{"n_layer": 14, "d_model": 160, "n_experts": 128, "experts_per_token": 8, "d_expert": 32, "d_shared_expert": 0, "activation": "squared_relu", "moe_layers": [0, 1, 2, 3, 4, 5, 6, 7, 8, 9, 10, 11, 12, 13], "router_score": "softmax", "normalize_top_k": true, "routed_scale": 1.0, "balance_loss": 0.00589, "balance_bias": false, "n_groups": 8, "groups_per_token": 3, "init_std_router": 0.0318, "lr_router": 0.000381, "vocab_size": 8427, "norm": "layernorm", "norm_eps": 1e-06, "tie_embeddings": false, "optimizer": "soap_variant", "lr": 0.0045, "beta1": 0.95, "beta2": 0.98, "grad_clip": 1.0, "batch_tokens": 65536, "seq_len": 512, "train_tokens": 301500000, "steps": 4601, "dataset": "wikipedia_en"}
Below are experts of layer 3 (counted from 0) of a mixture-of-experts language model. Rows are named router (the router's row for the expert), down (a neuron's output weights, with its number) and show model dimensions 0-159. Each number is 128 + 32 x the weight over its row's rms, rounded and kept within 0 to 255. Numbers have three digits each.
After each expert's rows: "comes before" lists some tokens at least twice as common just after its tokens as in all text. This comes from a sample of Wikipedia text that the model never trained on. Tokens count by the router's weight.

# expert 42
router:121090119233096125102052114111143203145092101170160154165155106166173112126159119117152087084162154111139127143128134136090183131117080095157117170107160148100137108116126156168150142147119156194103189160109136084192127135178125188148136084118057131192103125183169100147125141135120169103136089168105134138159147126143164141128148049147163134145134120173142117154166077110150175099131137167151150073127125110109117099127130106129091127129063115111159091094152134173187090080121082
down0:137162095183143159106080156133154139084124157182134157105112132097117085121177192103122109092135148185139173097132070098099150153141138129135105142130182145205083085138145140056094097077112173138150098154129107165102165143103097115085110158154141144158118152168113134123131123188105144144151201100156119119132113125180115103129060112139155120095060150137145136128068066143133131137115141120203130109230108046135130144134139095104138138155111095112062087107178150126111083112159118
down1:132149118122096109070156139163122117114112143093154117150141212101126092158114178159078150107089147150181115171070096130116178098129128115115154111138143196120102087159126122148142116128054117100147139142117138131121205140106140132154110118161155171103109086160132053146120112184079093166155077072108144158119112150145154075163104150110131105078143147159200136203165123106124152109120155104091070097154167094122150080136137135165134080078127118178090101110086148200143149078185163
down2:185150148180102133090118119155110173183094059087026131093120202165137102138105106071093116140112126131109129124123075140181185148095104076126095085107157125151103153154161125091104082159092151150108124177136060089153158140152156124145142118111193140172079122138117114138081152167099113158127196166112158085134128081157145174157110076078127137140115129166170064132137179146109089126115142137092097145175134119093115117142127100125133061133117127142168114128136146155214154125141102
down3:150079091107079133159120139147136148142090157099130112120147080137165076166178135126128114069104075128104137123146208140151118114107056147103118121180174158128141101164069133119152055099146207152130195173119125088145110131125118134115155083118143131155082169136166152098173090141131175159106088121144102161113092115160091128175135059114140110118133119183125125150095132133119159054122136156194126138092187129145119189131197103085138174099082144102125129136167087120165131057124094
down4:139164127141112132064120092159176100119155120065171123158128124159142145084102163147116080137143162140084138117099159064197154133137126141135143148173150143090119130174130084122138145104132105233148157130120172130154126141061119058139134134126064077132164041134156101128137087119124143148122061170144074148126109113118115130057141091053119097112146141146176125177123142139158141144098092166155139119062119170134167118119167169177182148160118058114143156118077097129152112104137103
down5:129105177072140146177121130125141125119128094121110135094094149066130128086197146153103106138132200152134093086127156185163149179087136101123136101122091087110133146155114137139089148087154128117087156146157114149065156063175099098140161137206131121125108156114078149223168131150191097148124199147099198111116084133118159114145159108059097188108106118159122126119096115065093123128111139147095128134097108143193118087130128105145112144148128161131170141064167128106119154055091147
down6:123123156079058164182200104129171095089152091089121131064144104109106107154132176131161103145171090107105152159107108119125100168108147085161081123098082150106122144152154084086079145092177121133111102126191124149158119126115099107153181086177166137123110061122108136127128137181166117130136144122143155133085113098095086109116149148150060115111138138164100103135175181159111128134149092163114129118085186160187103118136161157085091085159177151186103150101172119062120167143154047
down7:154095159168154100147089081109170145154168112127114168130104178093168247116123156135123136098084094128091162119102128078142151119044098098132115152134091134143159107083187122068139080101141120093105118097114115114153121128112151144151151079121088127075102139121141151146078130113178105081088115174083111188103093182138133156140114157140153136101080080211141149105138135115145106145146117092114123135154078180117185108179127111146155155123062148120182132158113180176096103183139146
down8:175128115167073087130073180110127154139101153120199118183155149105185113129118115134131131141114089156144093098112175158130116139119109156145125165074106114064177137096075084094133193142086125125134147122107080111105103090090152140098103102073087122144155122115149121108149141086086138176121123076161102142179199159093132116133148095059185167198103118118108182146105139124149112162143173129141187161165089150129110173154103096106202082153125102059139149100124163132111102079164099
down9:116054129139109130123090150135152182118121155130150082143118135117124130129150134131157099136176120085118146093133128167168160147047071111143137127124201056189139129098131093136175158153054126174140122172164128072148172149060162150134136115114118114097215115187110102156113125085101180074147188127098122078135156114136090126149134076114140117149102142136130129106111102109139122111070150106159151120096174098121112110148137114212076112148067185167164142071096112122184108119158103
down10:130148083125125145168156114115092131084196099124142131089158132089068121202121125169165101102180108137143134157121099123092152167113177141170072139160081117172118104105109154125106128090141115109112168094178079106096117176093097125149139123120144105125156103053125079068155143121090080127077144138183101232139143110122087101082094134129107099085078114179107160134121198105133144165088164134144078179156143127127106166152187119182138130200177114136117116130164114113121126101119173
down11:082125174129121125149126151129178131150092119162039117125097112095122121120136167113182166140131151111156112136110088087110140111098133140128077157105118143128094115146104053049150140133092144174063116081071092146117167124086181149202141126183128133155150133080108142139092104117112147142157107172050136141142133126128148124199108135154194169177150106107146139051169191132148137110065154098177165150123144126124117128129110179079091075157085136122156136052157132172094129127142127
down12:125090115184124150101128147126145139070119155135114156114178168137210148133109128162113129093080198126125122103082169144143140143140056113191107162116108138123107135110129095126091131114105189121086115150099163137095108123145117114099181156165088083099178153166076141157106088104159180192120165116124099096118137107121093095191124154182167070117162108183122106058138147117122176134144167087175130112142119123132118120072107164116115097115067164145111082154151082096224175136108097
comes before: ", ", ". ", ": ", ".", "ing ", "s"

# expert 35
router:131144144115174181101144122097169118101143118174177103125176155092083101127103177080148099076075074171187146135096135115141105140095116121144162128130129119116141070090133120171120086145088145169128136117120110132133179110123122185104110108123110126044098144106110123096117148169219142104182116087167063200157069137066138152152160115098143114128178114126116092130118172142152090179143135074116107093092139103158129188048143191143130143081101093138107117087135127126136108192143143
down0:137112145196205105116145096126124106143159132153092108063147112190086185100136166111111101125153195093186123109120166109142012191080160143118108144126109136098131057162139157101085124127123151147119198135124151065114119161149084178068147102162181132086135166151140146131103112105140105149124120150111129088128118115144146153176152077095154136073147126133112098091081112127103182201133099156120130161100084099117104127103102087148077137133152134152094140160124159132121108173177093
down1:129144118128134137080105138115086243093152096183132134112133140091161097101139156167141147094087166108147065100114147103089152083125104099115089121099165139143181118102098091126106128142109097148145139173096118130134160145165180176137124076064131128168072108138150112095089092139117171149141144137137095180092134174173163075093156216117107157094092167148100184152067141160110081117143124165143084151144121168109153129104150105134132133143099193061111115092117138179208099115130137
down2:147076136146170095125105078092095138069113112128118119121060179162135105113106150107117107155093146201137135142134109121124113176107143140105135137205141126103126149131153178107170178119131153170157171110103084153177158128086102120122153078054125112114136135201089042132173067114106105130119164147124112134148116102110102132105086156124130198128129073184141188106142150161102076111127126179129083148102145111149103193092111183106145119114118151082128125100097197144136095202112179
down3:101185176127124129079120120128186141110149131141151183085129122172167099096114220149143116108115141117136110117116146118119140167127117117094150056148139228131178093118158156111115151128132093168064135088135150055101126173097145118101128082115127147166109085063092097168100109138083151188111098141133163103092089177135148112125132120148132118167112107060150115061200173150195124148093153124074113153141187131153120125134168158110085134097147097164185098139082121124093106128139153
down4:130132152145087175121125164170114159168105155114091129119232137102128166152090172132078149109114113169154148107132168133116085165109157143161113173116124153110134132132067061092138100150111197184148122123146167184123068091144049089148136072079117143081096093116087165166157150160204101108124113124106118118146108160118132166140098111111109064120120137068200087183164127132137169188095137145096099143177114105144109131124112111133095124122158071111091096091159120120078142148138155
down5:112145180113140145107118178118084151133154113138099164099088148135136118104115139127155088121149103161213129094205170087114160119080163100092128105127140101141115058088077157142186124130130195117084126143097159067137113139085121149141083132149143156094102157124103084161115088130128173097176071134154159167050155139113198188144128097157077126102162137157114134123119114112100139122209160120085120074088062151146097118107184124083208118138084120117137169123162164144117138149123127
down6:129116120109128118138156120129154152085145145150054122134122150111126102066155176216148148087098104118122080183066148053117110142118154113093093172089084145218112123104140160113153189170113142119164138084087076111158177095124175181089129137119095126136181151130036081088137153137146161070106108103175096178104164179105149152099109102119086185124127121105128084116133135184175075154132133145157151117099142132150172174175090105164128116133118120130100108147108148145149116148121139
down7:129059134160129154154136159103160152194127129148140173156101047118157122121142146111125118140095169117118184158124054091115096113132130140154092119196106092116083145105172127123206121068102118120178113139131116162139093095153162094133098110151118056133133130153174116176091144175194152070123118121084114100177129094137105150129122165132138165150114148134171100148120088165101102103127191135155110157086113105106126133139130218100153091054082148098179178120123129093069083148096098
down8:131079114154128145117045166138141136150139152149138135132113179089194170105169070105134135152162073156170159120159186125144083104095104174144119131131125123141168123153105069153155105116113151157117123147096106081184119102136119107099159135122104117143139139127076124163114131077103170121121089149110117056139110127121155086100111069108166110154077150168121062056175119140070182104129126190126126195097129104185104142187125080153142134187103171158175131117091112124176049139134101
down9:185067104146067158154152101142124179094115156137070167145098133107167115177121136127135162127110115159057101111067105128171130126168118072129153155146176117208115189089110150137100123112149139162125138116072152068137165110119072149103125168183129088067135115138068140104126126116121144136119174080084145136131098064183111183166076139096112175147122075153150136142126122166093134092068100121075157117164131174102108213115182149137157101140137146147103142119104110125128168099116154
down10:146148118143091126101136139085098092149164177116125097186183143144136174125136138093112166139138107199137183103140135126120159151044039122142168092112182187105134121106103099113215129158146107179082129135111085179128062124164127107134174132142132169133115141130111163087110050130133131135139054169169092087102098188108101123098092123084110133098129141107105110159161130115092093156149134102152183146140172194114124093105152101145107148121119150141104094081147212154101105154112117
down11:176133144152128144116152172186191183151118161126103109110107088113169134089091199172146079111145108123194100042089160133120142158133111116115071097105138074124139113121167100076170100140117163092246118109112108141151128165104132136129130106144137047127122096160113136122054092123166098145119099103098100157129107112104153122122108115194113168097142173117102089120063144164144119155101124119160135160129116098137185113180143116140110119174044149139112161137132099126191129140170120
down12:160129141097062158172130098119134134095221112102151172133043123147147149134185086157192176069141176135131068153093147051148166101146083151135157105176111109136152171074199148092055107101162131090119105117089128106092149166117109064158132160173105180181131135133138146079096103140124155140147148143091099127112106131119112155097227131114088129092143100164105158123120115120106180116132107107141139150108134139159166103145121154111106090151107129163148111169108116128145112104078099
comes before: "- ", "| ", "\n", "\n\n", "==", "The "

# expert 89
router:121146130059147121172164148161121120138126101198149115145141104102123113136105088084151102086064102098115160153100169153149188132082133133157149115168070072148168144157105112130126139133149148168141055122171102167143154130109142118048146113160125143084161122145102172121137137110105171123083151062132104186086143118073135153151138160132164082068148118068091053179148122149120098130143158179073110130106189086183136125167144100115170179108068161108118142156159127136095159170129169
down0:175129146025098092142084165115112085112161106165154101137140130109107092129099112142136104137167125126124104138170112144131089132137188149126088145160135125143180054153083073110078145108153114085177102122151061142132197103105134156115161122173150160091151200128214173108106130184171091129137178143126149025122142111063105094123146103104113107067132115130146173139143084168102145184171169094140137110120149168111089125153127145125102133107127128171087151143090101088137141149132128
down1:203110163130115103125128171133166146133093106159131184147120054094127152108128099138194101082118111208117083127127162100130058200062119148169071112110135176117163108128097125044109109199106147192117099127154137151108111107149141168109165127152079066118096183164123166173158122152111111147119126151152110167117161112074130147099137093120160112142131184102162117136163102144156112110149132105184121148068147067127115130167116132117088066120159192119125132107103089123085127122101107
down2:134125153110132151220147067149127079106151135126097146119163182134145053121108120079150152118123168114161112065172188140157097108180156124093080115112133119143123154100194114119152104122142159109166136101108094109182153149131147126094160144070131142125135060123127064100135107128126133156094102127124131109132139154066111049109147128119103126148116116092083141094115120179143111126117086152126130127066148131196134125086144149104135133117146208160153129059118248127165170144097183
down3:082131083149141168127103031171121146081122177116103097103161115159121183104092139151074130111110102135140141147100127099108159058136154106146154157192071107138148124140115149132148136165163068166136206145146056141125129136119166143162163186079097113095122113094145123171178151137111146175139127166153144106099100094103136080110126098194162140151161091180117084131117175117182200116131164120150141185137110121086060119125120090150115099129104185138119146100128133122100087116049138
down4:138082154108178114135076130138164172072076123137109177145084128163184138153117083130050122146084145106142183138130156087119125122063092134159102126164143111114166123154111145124149199083167125120077126176129099136106179070115090095088111122135119143159124192190105107162160125075126084083142146153168081157155110133171200167140162125121091173161159128118103160158096133119106106109143136120085132115097137128111156072081151130162179106082149097092065100065157125112112122147166182
down5:110158149122143205071167145161127118139151128094103122178119189099160149103086152155140098107112124151141131162103185157142132174155110128164121086089127073136186116182180144016081093137087108176127109184121116098096107134123171121110175101102084087160126156158161106178107117084156156131129132131121113113170155099055120115164059109101109133098056084080173109115150122142096114129166145129148150109111081129172125173099148141147151116167109176138119100085135176142180090104144160
down6:174154155095135090152158155144140119071129137125137144062084156172080070151127124105197107145154101213153161120172148156146178121163133104147131153157162133128131187137081088133123115133179114119148130069131127166146161107063125094134137147150108037135137132149101176175110111021147137145081159053120134114113130114165161120088116138172117154132146116098113098079146123120141114095106129134141103118114107143086108113154159148089108145071198060133097111140144119100201125177084114
down7:097128185120131115115145115128150101053174168106050134131170125132084149160115160124215106134145111102105087125159159150133107158191187095140145160073126084111111076130136061084169141150113126149180127085168093098074119094168077140107095140151169179107114094080113140130187167139127102157090158124174123147100108086075159115103151132153130106101127148156112139141165096119125159103112126160139131101098164146156098185095127119174141132093178130178150087173110095132187101071107195
down8:119142143104130184128146175143147199083179183087163109126135141131155138207136140119190137137106139185147165154122133147212169117128115041148160149129126180120168112118143182106124100070160195165136106145113079158120103137133089101092120117129167102160112145125164188137072136100168130125115071122133098121157096085102145137168127102082066080146123157116084122136160128095154207136122125075097089108176107087116099094096121135110095090074150067114143129109083117129128113173138153
down9:174150164110100176167130127178085141131195111107153174134161108114094202161087161114091102056098091138165116165161116130144186135097140138185138106109132147110141121121123091037141186103144167139163090104127163137116095124193135081084181121085156122082117129103080138152177146166149098107085112122098169154138136110106127156152076152129108089147127129114103128112135128118113201099116083168080114204139104125086115094190125099124119152125095142051081187127138118135116162084118150
down10:139115162113132106104074161134120133162112121119212141156080189109179136107116155167094045154110144169135139088082181132089149099137114115184156105143118162172132173157105113098069129133166154165135129167138136130155089129095131082083123098139092157106100101153089130127109090192146125140084130045083170108108130098147106091086174117104137142132097106145202122140152109093157137157184135121127106128170114128147187084153129119083062132177097144211129107102071183109105158131115160
down11:122064112147118141069112120106091087174132194214145172134160111163111121149117175161119089080113174151103131121146185135156126093096126112164083223122170136183073118112160150138107121115149200104109147131186096104166110118206137114144130144138127162134149155114131135118087142169106129077139089117156118100084091159108072106077056094107107153092178103119110115163161116187131139092120160109083157154124178117157146120130101083118090109155108066139123147178124143086147104154153098
down12:085138110136140092115147192113111199080157147166150148124168141110093160108102177085158181130147082135095099130102102169171189113058083099161163139172163132101150111070134117050121106148108124114087166139151119093164122166118193153158115122057114149138201150109103079133115167132107148140081120139138177132103164099147184139079120199097117109107118132112144153143083155153108125106044132160137134125145144133135184068117146103156169119129100126110156137156124119166165099102081056
comes before: "- ", "| ", "\n", "= ", "first ", "|---|---|---|---|"

# expert 65
router:119123156088117120084124093145115148124171078197081165099065123111120101179090142086122088116073179132111173120102126083117138149140089206147090162198133090133123174087129123099124156107160138124109116117139164152102151179108135105129130164072144134108103174132141175116123146166189118129053108159122101086121086129142146136115143176116194115091171078065128073112040129134084154129138066146153094091142101117141137171109156125135139100156138093083162195142087141094108103101162112
down0:205125116090120147127124107127147169076125149138185099172101108136096092116138144118111087177133111114165135165079114129112143149131148157173144105089162079085112101165075087147085139095111161134078145105125106143163171097125159135088132119183127079077128162059109186154164154112067124122159157092061138155145158081094201134131110154106081164139159148103113229175127147136118148089079173195141141162099145181131098144095156138116178101131118167105104101097099099170147126109128101
down1:184090170147106134147055109129114126134062178095123145104128149153096121055089123133127136178119110098119146109157135171095060134122140124106154142102134091118108149174138134120136149100102139163136131092117136120134158166153153146167155204107107132136119163161135145157128158108147112086165167115094096090211104103092102095228115189178010086135123152103113130098110117156138127120160107159088225112116112134072131171141141088143154099145126150090108093170134131142139083083135098
down2:172089197083190100129131116190184184168129128170117118070141164177142141141090153080077014094115148087161108122159143108136102124138125126138035140145121127136120104120124133078132092109159114138130103187179175156149175103088148109111166126128151084141150176141109136120100135122101093144119161144028086135183144121146099120164170177121187118086147142143129111102113132133122147135142142118093124127095086128092123210161130161108129100168125111109113161097100082164100126093100136
down3:126171080132116143102123144118187079092130142125108101105125123134084163195096172157123145110158129145173114098096154070188131141102144120200112184116128119149057137106100139163098118118089124140139151134140131115123127125177126108070156127143125181114121139175155147151083178138058072131121081168098125121134067065101124106114161131142118092135092161109158120121122130164104201156070127067110148095113084123108113169123131116229071121135101022133101163130115119171171130098151107
down4:124129170154133138122091182144128151178139182131160083107125187151153133125119163124119088124078166109139122139101131072168159145126196169136126087109140207198121168122124146118106106137153161124142164109070114156115111065111126127118141188110119115163150133157108102148074154151060114139128126155149094150066061109132164101134131130159069134070159131134158105075171104144114109161131177096106134103068098078152104145107102140156125054119042111109126104107151139185217142096126169
down5:157092136097108125166143124103118109058123133144162125163075169089127107081164196073187117188111138090113136119157159110163086152116090151153080144152129159146171167101138139162131129158148143112172074126102107094131138071142125123110117108144171122165108118071123086080084198147083140133108171083139148179108113121102113076120151121128094178117135093134087110097097074170122071100176128131065107150075153177124160166180137062162151085148156191143122123181139168172150141115158104
down6:129175188089124113169127126204135129128128152127141121092096177106142160145137159149127170076129157122134101129142172059154157176090080120166168133108121177097107060030113050066101114176086097125151152155131143108134128153133126111126081116198154161116073123088123139180168159119096160128054090079099137114120125137121141131167149084132105083091124155152099118154140130078127171165118156139147147116148188097116131135137144128136092191160075110091144130106114085151181155085080136
down7:125136132131176138140119129109074179110162078120174149131126095124103082197112151185147145073110131103170119124107135037070113128114131129078122166111088101083124145117117120158062166124119217158114106141153110131067099171086088156164129144097169137104111115123139215110090072134160158115185115105094127104142141101156159166107191135110119156119139115150172107094084137091136151090157109166142110131150085171146144123124148132152115181061133063163163210118160105096155103119130109
down8:146182125120124130142143099127135126130134132107116104093135110111155130116067139130076144168101093154098178199050118126151190157163111192177175153132095088150111182124139151222109138149115114102108180150150154150142063156129162163072122074091069150163140103125127155119092156158142108148143207158108136108162159124097096139093102143132115111066132173159118130100066133114161210099142119149107168097096104074146102081105099098067098089145102139086118164160137106179119137102136136
down9:183201143133152133114105151161147136138167133184048119129157106139129127123131158062167108182175159144124169104106172107193113085164119193136095189146108112137143107104135093132163120112105137101158127139103134140130188136095089133081105108198099082085109134155097106093155105107134041110099111127118140117108130096142124107092102098122118118148067132121162114117157126160113104138122108122119107149145075149147138102150069136101200115150188154155063074080125177115179160215107172
down10:033120120084119138115169157130170161125095123139105128132086148159150147066132124131145168129166051105128105149160129118182143098078126099155125101169149165166149178158161175096145116106169146150127080150147153184178156122158182145121091101080159175121125115099102131126109083150116109088109107130144170174072114121121126119147108129115195112117147067114151138142176111154105139135127098136093092080129153066175146115090131161062130109110120151068188098126049145111222127072143120
down11:154118087152143169183162126100159124124149142133105076098131150124134112124148103068089088141133074109121162133108145121098157207117182109136174119154071101138208135144185119159138084164104126099112116142166087183097083127108151122073135131088048173083094068175127103132115139166095104130160091119157113078100117153165074127139166152128157106094115103150119041126137145068163185139160183163124107156170077121090120156131131146218098125111133151152124101116166143120153115166133105
down12:088156079094127142099112141177125114133111168129142120111128100095117148169140160160108101109135149206119157135144114183100131199057100153129122114131213134144153112064114112000105124181124147146107139148104113167114094101172141092134146111175149197081109142166163171126119141190139168128105105177128139148149067089102101150108133122127060081103149121153133118153122106167119180155139138118173092110126152064120139134115100091115096130155132111139135086116155126060126129121113171
comes before: "the ", "he ", "a ", "was ", "be ", "they "

# expert 88
router:128110079171092143131083155090130175135124127093167100099155130120185102107103080104147189142058127142092132121170156128166125152131105123098111139098114146095123077132128130116166121178136122102139181114090160117104155084167125128084152144114064124203091132171109135107162130154055152147157123163105106128146179134137109169147116071091159085112180141165158187130152181097168059105088132072111119112135095112041114140151161085198130145158093068106089157110082158154127093110134085
down0:148099177144099114118105124156136183096099176098151118181082082080088160118158131161155135152148118102118105049094106094117094160088138100081153150141152101134069125134131204139120082116128125109179183141139116143154194147111082070114137176107091083132092167166059078153095084124100145147149157144148154161112102116097119182150103063159116134178099138119085167103078151170108171090112133079140158171144145095134187193125136175136139099146136096181097153125165138112168093119105125
down1:161122170179127140096165151152070157137106164109122138155133168067133119107127115123091079063105126155075123128127151102121181165110089179125127189119081128065126093130145134107124160116127148110152147170144118175143119165170161130120133180125108183138173161112133152125169149104179136155108171102099063111126137139099090088184116089069077141121028162098091114185115152189133109102103124136087128074164103084122085155125062140103136103134175112149129098157162124099074085134180166
down2:115138100126146076104156136103143122114126108094151117156161127078155134147162107144153131157112157161121152102135116170172073128169111102142049145121208133152120114111109067101169109142092156063120164163155119129120124142135133115121085115161085157149145197157178088132081101139128120072094158122161109152083092134115193149113064112076122117049198116178098115106076101159060145148123144159131164146130151145095105145125113123215096086188146176085082151170120115090118102181123133
down3:181167116104106164090147098123120105114185136105102178121101076100131149053097166115160111112145109163098117144159157123114107086084116108158048120098154117175164134143103135070177075125103126143064099123143113072120158129077111138108110058117131136127123165079056103092154088134187141090141102161175115129112150141157191129146165156107114151168169165078171174160145167148126122103128094122145167100119136095167114158116138088110174125193083152167099151138181072116171146167175107
down4:185136107077163161187098155135122200143119180128147063110115179134078132178189089114099174121145131165096143158123054132118115127150141058117137099099110139202120095115121124129160092110070125123113141135114149144158129113131179101129110122111164201093119140197140055110071150136099149164153158142142177166120139089108060159140075144090104094109128118116157125166128064105158093092127160076081109166150087167129100146141130107135087167116060121154089114138140147131161154160159112
down5:146171135147137117117140104121172105168180165143092150111108077069140115109109138129129136136170114180080098117175137115087097102089160079151094101104140127109108075143172175145145091136111142165042160194137183110200096102131177123097135156149156081119165090110107121140076131132170107084135145088172102114086104067142157141191100074090071112121164145083176151142166153160150172146141124135164153155114111107100153191108123159107127132118064151134102090118144170166140184186115165
down6:152113200182156134190147191127121168145105083066112116149109081126156110133099126063162129156115138102102079148108160135127089156157118125120120148118132133152152165069049048144121163150109142096129140128136130122186128129087117131142154102116139111167121134113084141096126124085113111148091110142132158146140096070131098150124108116179147144185153125140115084130151191077112160139133133068102130164159116133115099182107240121139175100179100127049039138103137143150168126166179115
down7:108103102148144153191088171170141111155082039129134122083198141173115131119170161124165095153119103088114145073131149135044116125168149170146152150167108150077154131123129103158132084131127129178176132099125066095157150140185172095124138124135098095104054147135163118161148104151080112149092134113128193153150106125138113129089119080071132130135179132151142066159127176162103134115144156094189125144159152126079090133086175124176095195157153072112107106070111118098129164107122110
down8:199109147131080154115156114077176144114132157054170123101113166191165132122119133092166120076148113161125093136132118129194144154093160128124105099053164163153174167118095092148170149149111107117086157129114100131141145091111113132079168086161085169120146146128090134166135084151136132166205093093114094080082142097099147114141101111088163098155143120153161172108179121112148019101111121131093109172136140175168096122074084129134157116157119143135140125135138104223142085136094117
down9:146115175127138109120097101125053187185104169125159100145104102141098185163121155139109095074105121165108121113144106154140103114142110084123142169092154135085117053159101162093197071138151128127099157101147207121170101109123070152120167123222080108120161095147106131142099108140117139096153180129098172188127150140178129125077148118113077143133161152147118164117135096181128132144125096130105113128107153111056169080127212137059119118141134095159122097111151190118146103143087166
down10:086098145129122156124088113106099145185100172130166100173166155066142129194054178144084138195107117138149120150064100114135154143105134155146107152159155055141147115052131133123176182126106110093108092148131111128059137103176138179096151158118094125166180110119135112148104164128105096126139147097081133131153146051115130173171107139115212110160095129188154110163130096146181103119150146139112095137096135134192115111097138103085091073109077101125163135120100117131144140057168146
down11:130127101123123109168122137098114169150087102121100091149097141154074162104119134124204194055205103122155157128133117154107106121095117089158126092147081138177114093174151122180099110136155121068132141135182143194152139136143146148118163080193148068084103101085126127108065156166077101139143082124152154105144136105164117096133139135127104077128119134143173117145111160165130065175143158140165186167119060138143114108108171062066143151139144152185129089074117105079136099148103162
down12:080112145120123113111108079120175154129187161118106124148153150152106161101119151149097118065153165125152105149079098126115161150140100155147149059155108138172145050092143189171146202174145110142129160124147158205138071159133122164072122097132075171125095129115124089165076178117082127124097058154100084106083147088136167111106122174142078170147168105163129157105071127142150093145097089137126151151131084185128152107141071088145096080158162138151139114111151063138080134140111103
comes before: ", ", ". ", "'", ".", "-", "\" "

# expert 82
router:110075140179138139128120176148119175113138125128133152165144135111177152109113131118122115170091160181157147090203213095097119138138118118128179155105089105132166074113179085121207160147090154120090140160076152168172084106126127159079128107116094119164058164142130087098114140098143104131147116100104077129192165118097120172097087134154138119169156089095131174086130092147120130167155134117129175154156087156058077109070086110172133132141103154098149104110115079174162082091160171
down0:110072131172133114135116191140141106150123166145133088182113090112152142136170148123124125089143183160146089122130077150155115101098142085173117134125156164110127117084163081155165110219101074068096151158082105173185133095090158113113154097134143154178105115181154085124079092125104161138130161122116120146138116114119117111158081146168095129107157161178159175103127081208196101107131104147104204142101075126094097093144126073098080120149122145157107123084087104201119165125096154
down1:143088195145097120123108088159050140161177123199145107133151200083132195131146080138087124065142105131141172192156142142135117216105131125092105104071091132129124117162183076065072147097118087096127110076161129153124156130140157082138161136107087117068170087110108147139083168125145174160108085133110162132117143151117096132187127088128095101098126105110124128117146123134112184124104119161109117088158101106136095148139111145123090151170137142205160175127132172141068161106152132
down2:125130094184105159167140211202148108080150137112120138088103154100075137137116145131083131097147153153130100081171092131144148137088094165145064129177123161108138111116116175063134160159070159119159176117166092136124127114154104172132063089132131107224113081133136085127104106108125121121139092178154138141121088163148073063159120126097082156067124078111152177116111139205171131145110106110143139121130147084116103133108120170139138189175057109102129167158167119136172116112121111
down3:152155132134109139109114145144091162091134123123158146085106114113150093098099198162105119126134090112156081164140155137187140091167158072062115088126206112145156104076167118113107103182137099113118168085119155120132128123145108148121157112131115136182060146090164120143047196141133166165106166132167124122093098126172096098058121116079100104159119120079114144125113167139130140115154108084012116137122131128103157174118131209147172144126162129174124108118111074199141135110148178
down4:129114165117172130090113133122104132134115157092085146111149136188179099150136127162117154147168173101146107150120111141068135083138098117086116088166155160128152152099120127102116134129067118145088062098146090176104117124130162159116132099183103073084129137152119145156036130149114118194088103107145091059105126125135110218148127130117169094162124084139151175139105116120122129159083240074118106157139117213166185158122073106133129102086128107147110159132186131167142090106135161
down5:089129134185136125141029169114150155096158181146181045156135171100147143178106118160148155135097145157147166131142109041078128127197166131131084184072183096174099109117198164085127111167123158142087159136115108115120107128126086161168096158135115134097108100137151105149111052077144141081174106118116133120135127182146107135093102160074149079146123115157164147078137092100075133166114106104114113163104118166148135186098152118112136162169134111129139168117089114100135102079121124
down6:109071148166173068119098153107171135132135124124103074141119090148076186151122101088139131159109112153142082144144193142125091136193145129200166172117097105122135081200113109101084094119049157131094111137100147156105103115161122124085126120130143142119112167136139046117113114155122156142084165113203203104142168176195104178072157118146111111110156122158141152093189126087118143126133113215121111133110113102111103167103130098106149103116093127161087123092115123149202140092137110
down7:186098112165107113153133136166197151118125179133082102155108096084088137133171143151139113112101164100176131126116213127143111112124116077138169135109099089154094189154131095154180116108081206162083079146092146101174110145151132142151156183087136119110092121176087106149157161048165093148123174130064146096124107090163170153112130090140104146061170103112177119155141125137132121133146126143126117132145141188110065087088075123146126184138109154080099126096172116082132148066124116
down8:132095163132138129106076106144156142129091157081090119137138115101143142126060098120174134051170150129184151091058096098144137126137165169077091102110096126110118148151102118126133131151120116126196129147092080151098109132116089115113140149123146163184135069162066213122084138093129111113080130190104160165169106143140155097114115106137140136212105158096091118203112156124208140102167105140147151100178130125119160149106111129100156104121157081118119139025131149175146176125136175
down9:069122165150104159156128203174161105105133169114154101114152121109099152123096109089097147099098103052129114097150149123138113121111144192106120122115144179148177084114114126136165112152124158118067091104178133213164147147085133124117137134170090097122108161154128110133139082199117138134096085164072145133146150140114089111168128147153138070162142141145161155100165143137102155059126155141140174089140151091139030122072176154142144068099149210100088131101119136132136054142091157
down10:049090134067171112145142183118061099065106076137073131130098166133159152146142065129133067213100143101105050121116126094127115172139146170196130145148140094140153101115162139132093164106195154118109154104122128123037143119114195123172156134122138112118077181123143155134180115127134073094159180175126102072144148173111118161106122158126085152084134149157154140094170138088115170102140142107114115111070103113184140103146120145096149128128159096147132157129143107111131121112168161
down11:173119147107161146133220130132164094076117104110063057126143090132090131142161166139108108111157158125156156123096104127203116126133136137187120123119126167148116117126141092164166137180125139152159102166085091164108089111137155107077148069161188142170159142104144102161053142170148064120110142142137139162159125127126136129059106120122125140079123095146128108090111120094077113178120055114184151113110189133180124170077219136137080123122147114081115112148161109130124059092126145
down12:160160080138176142159168141137108157151135130103169101137162131137068126072115115114142150109134113108134134065131194124208215197087184169113120072098173162117144148124097114121091178126102149103146099162137147066073157120147159128043127121115114130136109115160063199170097114135141138108128132103118078123114110122087197124161160112107126119111125131123098154078087140141097095134129169117164073183126098088095114075092081192112126081117142147145140173120101097176150138154142119
comes before: ", ", ". ", "es ", "er ", "ers ", "es"